{
  "experts_per_token": 2,
  "d_expert": 160,
  "d_shared_expert": 128,
  "router_score": "softmax",
  "routed_scale": 1.0,
  "balance_loss": 0.00964,
  "init_std_router": 0.00665,
  "lr_router": 0.000607,
  "norm": "rmsnorm",
  "learning_rate": 0.00436,
  "beta2": 0.98,
  "max_steps": 6878
}
Below are experts of layer 5 (counted from 0) of a mixture-of-experts language model. Rows are named gate (a neuron's input weights, with its number), up (a neuron's input weights, with its number), down (a neuron's output weights, with its number) and show model dimensions 280-319. Each number is 50 + 10 x the weight over its row's rms, rounded and kept within 0 to 99.
Before each expert's rows: a language model's description of what the expert responds to; "mostly gets" lists some tokens that are sent to it at least half of the time. This comes from a sample of Wikipedia text that the model never trained on.

# expert 8
What it handles: Inner word pieces inside names or rare words, like Fiduc-i-ary, Jun-i-ors, car-vings, and line breaks and prepositions inside tables or lists.
mostly gets: "igenous", " human", " modern", " Liber", "omin", " liber"
gate0:63 26 50 46 63 38 42 50 53 62 57 51 45 42 54 46 60 41 41 67 48 52 47 62 35 55 61 34 38 43 44 49 51 56 45 56 57 59 43 47
up0:72 55 58 51 34 48 62 52 61 46 44 53 66 67 47 54 51 61 55 42 48 70 71 37 75 55 46 63 54 60 59 53 46 31 58 37 45 36 66 45
down0:44 63 72 48 44 50 63 35 40 39 43 54 37 64 57 55 55 44 47 51 68 56 55 45 62 49 45 45 52 53 56 38 52 49 42 63 48 53 54 64
gate1:45 43 51 55 71 41 68 63 51 66 35 37 47 51 54 41 44 43 58 46 63 59 53 39 38 56 50 40 40 45 42 48 56 57 41 60 43 46 43 29
up1:44 54 56 57 57 26 66 57 40 72 40 43 70 48 41 38 43 48 58 42 61 48 34 42 61 55 56 42 53 43 38 41 41 26 49 52 53 38 46 35
down1:45 53 58 57 32 58 43 52 57 31 61 46 57 61 57 39 53 74 51 44 51 62 55 39 41 60 56 67 47 50 61 64 53 29 53 47 43 40 49 58
gate2:51 48 63 58 45 54 47 54 61 66 39 43 46 56 41 56 40 47 49 56 56 55 44 41 26 45 48 40 34 40 50 47 57 37 49 41 72 43 51 68
up2:40 65 50 54 41 38 68 45 40 44 55 41 58 50 52 53 49 69 48 64 40 47 41 47 60 52 57 58 58 37 55 45 62 56 57 68 34 43 61 46
down2:50 38 30 49 19 52 58 42 54 48 30 59 45 59 36 35 41 53 51 45 41 42 43 41 49 38 38 60 63 50 48 59 46 40 47 42 55 43 53 66

# expert 10
What it handles: Mixed function words like the, The, and, of after commas or pipes, election-table pipe separators, and word-final pieces of surnames like Kaufman.
mostly gets: "The", " The", "the", "uez", "Ch", "eman"
gate0:61 47 43 52 61 58 63 53 63 48 54 43 58 55 58 53 57 61 55 66 58 57 48 37 55 38 39 32 49 59 69 56 57 54 44 62 39 50 44 31
up0:67 38 50 40 57 49 65 50 61 57 47 43 68 49 52 59 58 65 50 60 57 48 44 41 48 45 37 44 60 49 48 58 60 49 40 65 33 47 45 40
down0:52 52 54 57 72 35 58 75 59 58 50 60 35 45 48 39 47 41 56 54 43 74 59 52 27 49 54 49 65 62 53 57 42 54 65 56 50 53 48 42
gate1:65 29 51 40 56 56 53 48 58 64 50 54 57 42 49 51 52 53 73 41 52 66 44 63 57 60 48 48 53 44 64 50 43 54 45 39 63 36 36 59
up1:27 74 38 46 45 43 63 61 51 44 62 45 40 46 63 43 50 65 29 42 39 28 49 23 50 48 42 42 29 58 34 57 65 59 54 56 49 74 38 39
down1:47 53 63 39 41 60 52 60 56 52 41 40 28 43 77 77 59 48 43 58 43 58 62 74 45 73 58 63 65 53 47 48 68 44 45 34 69 37 53 53
gate2:44 45 34 55 59 64 74 56 50 57 62 67 33 53 43 43 55 52 59 53 42 48 50 52 39 39 54 37 48 36 48 42 51 45 43 50 49 27 60 62
up2:52 64 60 41 44 61 49 40 49 45 45 55 57 37 52 55 55 58 37 47 44 53 37 34 55 41 52 70 43 54 59 63 29 41 34 55 51 57 49 50
down2:49 33 58 54 58 42 34 39 59 61 60 60 38 52 50 44 44 37 27 44 46 33 54 63 42 45 54 46 61 46 52 62 44 58 54 60 34 64 56 43

# expert 14
What it handles: Periods and dashes between digits, as in 45.71%, Version 2.0, 40.1, 1964-1965, and some mid-word pieces like counter-att-ack.
mostly gets: " .", " con", " dis", " re", " Tre", " Dr"
gate0:39 63 57 44 49 62 33 59 64 43 55 36 25 48 44 44 55 65 55 38 53 54 23 34 65 58 44 60 65 48 49 51 46 43 50 54 61 52 58 63
up0:52 45 48 33 47 49 42 55 50 50 48 54 27 49 63 58 42 65 47 45 60 47 52 34 50 55 53 62 49 41 41 44 49 38 55 50 51 25 45 51
down0:54 71 55 56 50 31 48 44 59 32 32 70 46 56 66 63 36 42 45 49 49 48 40 52 49 52 55 59 50 50 43 68 60 51 59 55 69 55 46 65
gate1:45 46 40 47 54 55 56 37 56 57 42 48 33 45 54 25 48 38 43 47 43 57 40 36 63 29 39 66 42 46 38 54 38 51 40 46 59 44 37 51
up1:48 47 54 43 47 45 62 50 21 59 57 39 37 46 57 40 53 41 33 55 66 52 69 43 43 30 45 51 45 42 31 53 62 57 36 50 51 52 31 42
down1:42 59 57 54 57 64 56 47 78 66 40 58 66 42 47 48 41 53 66 51 46 55 51 65 36 36 53 39 64 45 52 51 71 44 46 52 41 65 57 47
gate2:48 50 44 59 67 24 49 49 53 44 49 51 49 50 47 40 52 43 22 60 56 36 41 38 49 65 43 43 53 40 48 44 43 34 41 61 49 43 37 52
up2:53 26 49 59 49 31 55 43 60 32 53 61 54 42 45 65 50 48 50 49 55 38 41 36 45 58 48 50 49 37 51 38 30 57 35 48 45 77 66 53
down2:33 57 50 60 61 42 54 53 70 62 52 60 60 53 54 30 49 51 46 42 28 48 37 53 54 61 46 50 50 60 42 38 68 45 44 47 44 35 57 44

# expert 20
What it handles: Colons after field labels such as Date:, Summary:, Destination:, Subgenera:, plus pipes, list hyphens and numbered track entries.
mostly gets: "=", "):", ":", "See", " :", " •"
gate0:63 52 56 56 48 76 42 42 50 68 39 51 61 60 70 52 65 52 59 63 59 44 54 51 57 62 55 46 39 54 51 40 43 32 36 59 54 23 40 39
up0:41 52 44 56 61 30 57 65 44 40 59 58 52 50 36 51 48 54 35 39 45 64 57 60 38 41 49 49 55 43 52 54 53 56 67 45 40 78 52 60
down0:57 66 38 65 52 54 45 46 34 52 49 53 59 51 48 54 36 61 53 56 37 65 42 65 48 54 38 41 60 63 51 47 67 46 45 51 46 38 57 54
gate1:53 50 39 53 36 46 55 32 46 43 38 44 63 46 61 47 24 52 64 41 63 72 63 44 48 67 43 54 54 46 68 64 52 35 49 46 52 44 52 27
up1:45 43 53 54 53 52 50 73 47 55 54 55 44 56 46 49 77 41 25 65 35 22 36 49 50 43 50 43 38 48 39 35 52 60 58 49 46 63 56 60
down1:70 43 38 48 31 68 57 58 57 48 51 43 48 43 35 37 56 44 39 47 52 46 44 43 52 56 58 44 42 25 44 71 47 44 53 45 35 73 62 77
gate2:63 52 40 35 37 52 44 52 60 58 47 51 51 52 38 33 56 40 48 55 43 56 46 50 63 55 41 48 51 43 46 35 57 65 34 39 65 56 63 45
up2:42 51 58 64 55 44 58 53 46 53 59 49 54 39 75 68 46 50 50 63 50 52 64 50 37 50 54 48 36 57 42 62 43 36 57 68 56 47 35 51
down2:55 32 46 71 33 56 46 56 32 50 51 43 62 50 47 51 61 58 50 56 51 51 67 47 58 50 51 63 42 47 53 31 36 50 47 48 42 26 51 43

# expert 29
What it handles: Conjunctions, relative pronouns and adverbs joining clauses, such as and, that, which, but, who, nevertheless, later, clearly.
mostly gets: " and", " that", " but", " or", " which", " who"
gate0:75 46 55 57 40 42 45 65 32 48 45 68 52 42 33 49 33 52 58 53 34 47 52 69 40 56 44 44 75 39 54 45 64 56 61 48 59 54 56 21
up0:75 52 49 49 44 39 39 46 35 55 47 67 63 35 37 39 28 47 44 55 33 51 49 54 47 51 47 37 59 35 46 43 65 69 63 45 63 49 52 41
down0:56 55 56 52 44 61 50 62 58 52 57 58 39 43 61 56 63 44 49 50 48 51 44 55 53 80 31 51 56 60 56 41 42 41 43 44 46 44 48 53
gate1:52 56 38 35 42 52 67 39 43 51 50 42 70 52 71 49 68 41 48 54 43 64 48 53 53 50 39 54 71 49 44 39 56 62 57 48 62 59 61 50
up1:40 43 58 55 65 52 39 62 49 51 47 76 43 47 26 64 33 56 51 30 45 35 41 47 56 51 53 43 35 57 45 56 46 30 57 57 39 31 43 45
down1:49 20 64 38 50 59 53 67 45 56 46 41 44 34 50 68 55 38 43 61 54 62 41 39 82 47 55 28 58 41 70 55 55 57 59 47 40 53 44 41
gate2:46 43 52 51 55 39 61 45 58 44 59 44 58 74 47 55 62 54 45 41 52 60 52 38 55 58 50 50 48 38 47 61 52 55 62 40 65 36 62 24
up2:49 55 54 43 58 54 59 56 57 44 56 43 57 55 59 42 63 55 52 44 52 74 44 44 44 61 42 47 45 46 44 46 52 63 50 53 66 42 56 38
down2:67 64 40 52 44 59 56 63 43 57 39 66 53 44 39 41 57 56 65 48 49 36 45 51 35 44 38 44 53 64 60 44 50 51 62 52 36 51 46 44

# expert 17
What it handles: First tokens after headings, line breaks or sentence ends, such as However, According, They, a year, and markdown table rows.
mostly gets: " However", " ISBN", " Bh", " According", " Votes", " ±%"
gate0:41 42 51 55 26 45 62 75 73 40 45 72 51 31 48 53 50 69 35 69 63 47 51 42 43 53 44 53 40 39 63 55 71 61 46 42 63 45 42 68
up0:35 44 48 52 21 50 62 70 65 36 39 75 50 48 58 52 54 70 39 71 61 51 46 40 40 56 48 49 36 39 63 53 69 69 59 38 68 49 37 53
down0:50 39 58 49 48 35 54 47 59 51 52 53 57 61 58 57 40 63 59 49 45 41 42 41 52 45 56 60 31 63 47 43 38 43 49 43 55 49 59 24
gate1:62 24 55 29 49 44 38 39 44 47 61 39 48 46 42 66 74 67 53 46 57 51 44 60 55 55 42 58 61 51 43 40 49 28 52 70 28 56 40 30
up1:64 31 52 29 38 48 32 36 53 51 68 48 45 43 45 64 67 72 52 48 77 51 44 50 51 53 38 53 48 49 55 29 39 44 47 53 25 68 45 36
down1:63 59 58 57 45 39 57 43 51 48 55 46 72 51 45 62 60 48 59 57 65 52 47 23 47 75 45 65 49 50 60 52 53 67 48 68 28 44 52 43
gate2:44 40 43 26 46 41 65 66 59 50 54 42 43 55 35 60 43 42 56 64 48 35 54 35 62 58 43 60 40 38 39 48 58 37 44 43 48 39 36 57
up2:33 45 40 31 37 37 60 67 53 56 51 30 47 60 39 53 46 44 56 69 52 45 60 40 52 49 43 61 50 45 46 51 57 32 51 45 58 27 37 60
down2:50 38 55 49 43 61 45 46 39 39 37 43 32 50 53 59 45 60 55 51 48 60 56 59 56 42 42 36 37 49 73 45 63 55 52 47 50 45 55 40

# expert 3
What it handles: Table pipe separators after empty cells, plus capitalized title-opening adjectives like Great, Royal, Old, New, and social, modern.
mostly gets: " Great", " Royal", " Old", " natural", " Social", " social"
gate0:60 56 46 55 43 67 57 47 49 60 31 51 48 54 62 52 35 62 30 54 51 58 63 59 43 54 50 41 52 63 50 55 58 48 64 41 44 56 66 45
up0:47 68 52 55 53 41 58 42 49 55 49 55 44 97 36 42 52 53 45 43 58 43 35 32 47 49 55 60 60 51 60 36 38 42 44 56 52 56 27 47
down0:46 42 64 55 39 38 43 55 58 41 49 52 58 60 34 49 55 65 41 57 45 54 64 56 69 43 55 58 53 68 62 31 49 63 54 39 86 55 57 56
gate1:56 48 52 68 50 49 41 68 40 44 52 52 49 30 24 42 54 40 61 36 52 74 48 36 50 58 42 40 52 56 70 49 51 54 24 39 50 60 63 47
up1:39 56 64 33 48 68 56 46 50 52 57 50 45 63 60 46 44 39 43 51 48 47 51 62 48 71 62 50 59 63 61 44 71 42 72 39 51 29 53 51
down1:44 48 44 48 31 48 55 57 54 47 51 44 50 59 23 66 55 56 48 42 32 56 67 37 61 52 50 43 49 51 58 59 62 44 52 42 53 56 36 43
gate2:58 55 34 39 37 63 57 59 60 49 61 51 64 53 60 53 49 44 64 55 41 51 43 44 49 66 38 47 36 57 58 56 34 49 46 63 43 49 62 36
up2:60 48 52 45 25 52 53 61 56 50 58 48 57 54 51 44 60 44 59 51 55 55 40 40 43 62 30 42 48 54 57 52 48 47 38 56 50 63 51 48
down2:49 56 54 59 50 48 48 49 53 34 48 46 51 43 53 72 58 55 56 48 57 35 39 56 59 49 49 54 50 28 35 64 46 49 35 50 62 61 40 55

# expert 25
What it handles: Word-starting pieces like post, int, mid, rep, under, over that get continued, and "of" in scores such as "4 out of 5".
mostly gets: " post", " int", " Round", " rep", " mid", " Big"
gate0:39 46 45 44 38 45 50 40 52 45 58 37 60 47 50 38 51 57 36 52 66 63 62 48 46 47 55 51 63 58 46 52 52 45 59 38 62 50 38 42
up0:45 47 40 54 35 51 45 42 44 44 57 34 54 56 51 42 57 52 43 47 56 49 62 51 52 46 47 49 64 57 62 53 49 48 58 39 55 53 49 34
down0:73 55 59 45 54 53 45 58 52 54 48 36 61 55 63 41 38 44 41 52 40 35 45 46 56 56 47 74 64 63 60 63 66 55 59 56 61 49 40 54
gate1:43 52 51 55 48 64 48 40 37 50 35 61 63 46 48 45 41 38 45 44 70 54 61 51 52 64 39 64 52 55 47 31 49 54 70 49 33 61 64 40
up1:66 53 55 55 54 32 52 57 69 46 54 40 48 49 51 51 53 67 51 54 37 45 48 49 44 48 67 37 42 48 62 70 55 47 44 56 67 42 40 63
down1:58 60 66 49 43 68 54 48 42 42 50 52 43 63 60 56 67 49 54 40 56 48 46 45 48 65 38 53 35 40 61 38 57 53 44 37 49 39 64 65
gate2:53 58 56 41 43 46 25 58 41 51 44 40 39 48 54 52 41 44 56 59 47 25 60 47 41 63 60 51 64 56 25 56 54 65 74 53 43 56 51 44
up2:68 50 62 53 62 58 59 62 67 64 49 63 55 55 35 50 39 45 27 42 53 65 53 41 46 58 52 54 61 34 46 45 37 51 51 51 64 43 41 52
down2:60 37 51 28 62 46 58 43 39 55 35 50 34 66 52 44 51 58 41 48 35 60 59 51 60 24 65 61 53 61 63 55 51 51 37 60 56 64 57 52

# expert 30
What it handles: Opening parentheses and quotation marks after a name or title, plus paragraph line breaks before section headings or new text.
mostly gets: " \"", " (", "(", " $", " '", "_{"
gate0:64 48 42 39 34 57 43 34 67 58 44 43 33 45 58 37 52 68 66 61 50 45 36 29 60 47 41 34 49 44 58 30 49 50 55 44 57 52 35 53
up0:69 48 44 32 41 64 42 34 77 52 47 45 33 46 56 45 64 73 58 49 45 52 29 47 52 33 37 35 49 52 62 44 54 49 56 45 53 47 30 55
down0:57 49 48 54 49 60 45 45 49 58 50 39 34 48 53 43 52 62 48 47 50 65 41 38 30 47 58 50 52 59 61 49 57 53 53 55 41 57 62 51
gate1:58 62 40 39 45 48 43 39 39 62 37 39 60 53 51 47 45 64 41 43 49 67 50 64 46 57 64 45 55 44 36 46 34 48 64 67 49 44 55 43
up1:61 66 40 55 44 47 33 26 44 60 37 33 51 49 51 42 39 64 43 50 43 70 54 55 40 60 66 38 57 39 47 38 40 47 57 65 42 42 50 61
down1:55 48 51 68 39 61 46 34 41 34 29 44 54 33 56 58 48 64 43 47 34 58 52 31 30 43 50 48 40 40 53 64 61 55 54 35 51 49 36 62
gate2:50 50 32 54 45 47 48 57 39 44 41 55 48 43 53 41 59 53 60 43 54 42 57 60 64 43 54 46 52 55 57 31 46 52 34 29 44 61 49 28
up2:46 53 55 47 49 46 57 52 56 60 63 53 44 54 53 61 40 49 56 52 43 59 43 37 37 51 46 51 37 64 33 73 53 46 72 66 57 46 54 54
down2:38 48 46 72 56 56 74 33 47 58 66 48 52 67 37 49 39 30 55 46 55 36 55 46 64 49 67 43 44 46 48 55 54 44 54 41 48 55 56 78

# expert 2
What it handles: Commas and closing punctuation ending a name or phrase, as in species authorities "Lydekker, 1893", list entries, and en dashes between dates.
mostly gets: "),", "\",", "',", ".,", ",", ",\""
gate0:54 50 52 63 49 49 61 51 56 45 64 51 49 47 39 43 55 50 61 52 44 56 45 48 50 50 41 54 28 41 49 63 48 41 39 65 47 37 47 41
up0:54 56 48 48 34 60 46 51 45 56 43 45 51 49 49 49 47 41 63 49 68 44 62 48 57 58 51 60 49 50 37 62 45 45 59 69 22 49 31 49
down0:56 50 58 56 51 29 44 44 50 45 48 43 39 52 51 30 60 40 25 53 54 54 69 64 37 47 45 54 34 45 53 55 48 55 65 51 44 62 49 51
gate1:63 66 44 45 49 46 49 41 56 46 67 52 51 48 51 55 38 51 54 42 45 42 49 34 57 54 50 40 69 42 66 45 54 49 29 51 61 39 46 36
up1:62 62 58 44 53 42 35 49 57 31 67 64 61 50 50 51 51 60 58 41 58 58 41 43 44 63 54 55 69 48 44 39 59 55 38 50 49 43 31 46
down1:45 50 59 41 45 49 48 13 52 33 42 40 40 51 64 58 47 52 59 58 66 48 55 54 43 63 69 56 50 46 30 47 51 65 48 61 45 56 58 47
gate2:44 63 45 60 46 66 42 29 51 49 60 38 64 45 47 44 62 63 50 57 55 64 70 69 42 56 46 49 58 48 64 45 64 48 68 62 42 65 39 46
up2:61 41 41 43 47 29 46 69 71 35 51 60 42 50 47 70 41 49 41 57 52 40 37 37 51 49 59 62 44 41 63 65 54 61 40 48 64 41 41 48
down2:53 41 41 58 63 66 43 44 54 66 48 51 50 49 60 57 52 45 46 51 40 53 67 55 37 61 36 49 57 40 62 52 53 57 35 64 58 63 50 60

# expert 6
What it handles: Lowercase word pieces in Latin species names and taxonomy lists, plus unit abbreviations like km, mg, cm, lb.
mostly gets: " synd", " ax", " cm", " Synonyms", "ensis", " lb"
gate0:44 61 46 46 47 45 58 70 41 60 65 35 29 51 44 52 67 56 38 60 46 34 49 54 36 61 49 26 53 31 54 42 65 55 49 51 43 49 50 50
up0:43 73 66 55 49 59 46 57 61 61 45 56 53 56 35 69 50 28 56 60 72 67 69 50 43 53 45 52 51 62 46 61 42 60 75 25 56 60 59 44
down0:64 44 33 66 52 62 71 50 55 44 57 47 53 33 46 55 55 47 58 61 54 45 60 31 35 48 59 43 53 55 45 44 53 62 64 42 52 47 62 64
gate1:50 62 42 52 46 29 70 56 51 32 53 58 42 58 64 50 51 48 44 40 53 38 49 40 49 46 55 42 54 44 40 52 39 39 43 57 56 50 46 47
up1:48 62 48 54 23 45 55 61 59 44 36 60 36 42 49 52 43 46 62 36 55 33 27 40 51 59 36 53 46 56 42 61 61 43 59 65 36 43 62 46
down1:64 52 56 47 43 60 42 50 63 50 52 40 57 39 46 69 36 57 50 58 38 44 44 50 47 63 45 51 51 30 52 51 37 56 46 51 59 49 50 56
gate2:60 50 53 62 53 50 51 47 47 53 53 46 57 66 55 41 32 43 60 56 51 48 47 52 59 68 58 57 47 56 58 46 55 67 33 42 56 45 40 44
up2:43 52 40 43 31 55 44 53 53 64 42 58 37 40 44 48 60 42 42 56 45 50 43 37 34 48 60 48 49 48 32 56 39 41 66 50 49 54 51 46
down2:42 42 50 40 42 65 42 61 53 43 47 45 56 50 40 47 45 45 44 55 60 47 40 58 69 40 26 48 53 68 55 51 68 39 58 74 55 64 47 57

# expert 13
What it handles: Numerals, especially small integers and percentage parts, in sports and election tables, coordinates and ISBNs; sometimes spelled numbers like three, one.
mostly gets: " 0", " 11", " 6", " 7", " ro", " 12"
gate4:47 35 69 26 42 42 49 42 47 47 47 64 52 41 43 61 62 41 39 44 59 46 43 47 35 56 45 62 47 46 48 39 67 57 46 64 42 59 42 45
up4:56 55 34 71 56 69 51 52 52 46 44 42 43 43 58 41 61 51 52 65 49 65 50 69 43 47 44 61 49 64 47 60 42 39 51 42 39 52 44 70
down4:54 48 52 56 55 65 55 40 50 46 51 48 37 53 56 71 42 63 42 66 63 51 50 54 54 33 41 51 61 40 43 36 35 57 53 42 53 31 38 43
gate5:56 62 22 53 49 70 42 59 49 57 48 50 61 34 46 49 52 72 58 62 48 47 49 42 34 58 49 53 59 45 61 44 48 72 59 47 51 55 54 56
up5:45 43 64 51 55 30 39 51 52 43 46 28 46 65 63 43 53 47 44 36 62 56 43 60 58 49 64 46 51 71 63 50 49 41 42 55 49 49 56 54
down5:77 39 64 48 40 68 55 67 44 65 55 47 47 46 40 43 75 56 37 56 52 45 48 48 63 59 68 58 52 51 70 65 72 55 40 60 61 37 75 43
gate6:41 48 61 41 71 43 60 59 45 47 58 59 51 32 50 50 50 58 52 48 46 66 55 46 61 50 37 42 50 47 42 51 66 44 56 49 53 45 39 58
up6:53 51 39 54 27 55 54 48 45 46 40 33 55 51 41 65 64 57 54 45 37 31 44 48 53 55 72 60 63 48 46 53 27 56 36 48 42 36 47 31
down6:51 45 38 50 46 62 29 47 48 50 49 46 54 56 58 65 46 43 49 43 36 44 33 56 50 40 44 55 57 36 63 44 54 59 57 51 26 48 47 45

# expert 4
What it handles: Function words like the, his, their, in, or an opening parenthesis after of, in, to; also table pipes and rank numbers.
mostly gets: " the", " The", " their", " His", " H", " Their"
gate0:52 56 24 51 50 41 54 33 44 31 64 41 44 52 48 44 39 58 48 46 53 60 55 81 25 59 52 59 61 63 36 57 35 47 61 55 52 39 47 43
up0:50 40 74 54 51 40 57 71 52 71 32 56 50 53 54 57 58 52 52 59 40 42 46 26 73 39 53 43 43 37 70 43 74 64 38 42 49 65 52 68
down0:52 55 42 64 55 33 62 53 39 68 49 54 51 57 45 49 38 38 44 43 40 43 65 51 55 56 40 41 41 55 56 58 32 43 52 48 35 55 40 68
gate1:45 59 58 49 57 63 53 43 47 40 39 46 63 53 55 59 67 40 49 52 54 53 51 49 73 65 41 32 55 27 49 27 53 63 48 57 63 48 76 48
up1:41 56 68 51 46 56 60 33 40 38 24 55 53 46 48 41 69 49 46 53 49 56 48 44 51 69 37 53 54 23 57 46 63 65 46 48 64 51 57 33
down1:65 24 46 61 45 57 55 35 66 50 39 57 48 51 38 35 45 73 45 59 60 45 51 46 32 36 55 50 65 53 41 42 37 40 49 67 67 62 47 45
gate2:66 47 44 55 47 52 57 48 35 50 60 48 32 65 56 39 64 39 41 55 61 48 56 64 36 47 51 50 50 25 59 41 51 40 65 45 52 56 43 47
up2:51 52 37 49 22 60 59 56 54 40 65 43 39 38 63 41 63 46 21 52 55 55 57 45 37 49 52 51 40 31 49 39 57 37 55 53 60 48 48 46
down2:35 46 53 46 45 52 43 57 49 61 52 43 51 44 39 47 44 35 40 56 47 55 48 48 49 52 65 56 37 58 47 40 59 53 46 56 45 46 51 62

# expert 18
What it handles: Articles and determiners after prepositions (the, a, an, its, this), plus middle pieces of foreign place and person names like Poz-na-ń.
mostly gets: " an", " a", " cor", " Its", " this", " This"
gate0:47 25 54 36 54 55 61 57 53 58 48 38 51 46 50 49 41 46 63 47 60 61 46 53 63 47 45 36 53 59 48 28 40 52 52 66 58 48 54 59
up0:47 21 58 34 54 53 57 54 65 62 38 51 44 64 49 41 37 44 40 46 51 54 51 51 45 45 47 38 59 47 53 35 34 49 60 51 70 61 48 51
down0:48 53 47 44 51 54 60 37 49 78 38 55 57 62 61 44 42 38 41 47 38 51 50 31 31 49 61 46 60 45 36 50 45 26 37 44 55 42 35 59
gate1:47 48 53 34 30 61 54 58 45 47 51 56 64 56 40 45 47 55 55 46 30 52 43 65 41 49 49 49 65 44 47 42 56 57 61 22 53 52 51 60
up1:51 59 47 49 36 26 52 63 53 36 61 51 70 46 67 41 43 45 53 55 44 51 46 55 52 51 44 49 82 59 44 32 55 71 47 34 58 54 50 49
down1:57 53 52 60 38 41 42 67 45 42 55 52 54 63 53 56 45 51 58 73 41 68 45 29 42 63 48 48 54 50 43 63 38 40 35 29 50 69 54 40
gate2:65 49 62 58 32 44 20 53 39 62 47 53 47 56 52 46 51 46 52 60 54 44 57 66 39 70 37 34 33 45 46 53 26 58 39 62 26 52 58 47
up2:38 54 36 42 66 44 60 56 51 42 51 51 53 46 60 52 45 38 49 43 41 50 42 36 64 46 53 46 50 58 52 37 53 43 57 37 53 42 48 39
down2:49 37 45 53 49 52 55 48 54 64 53 43 47 56 66 63 50 45 44 51 54 43 75 56 50 37 52 42 43 45 55 48 55 47 44 45 59 32 63 44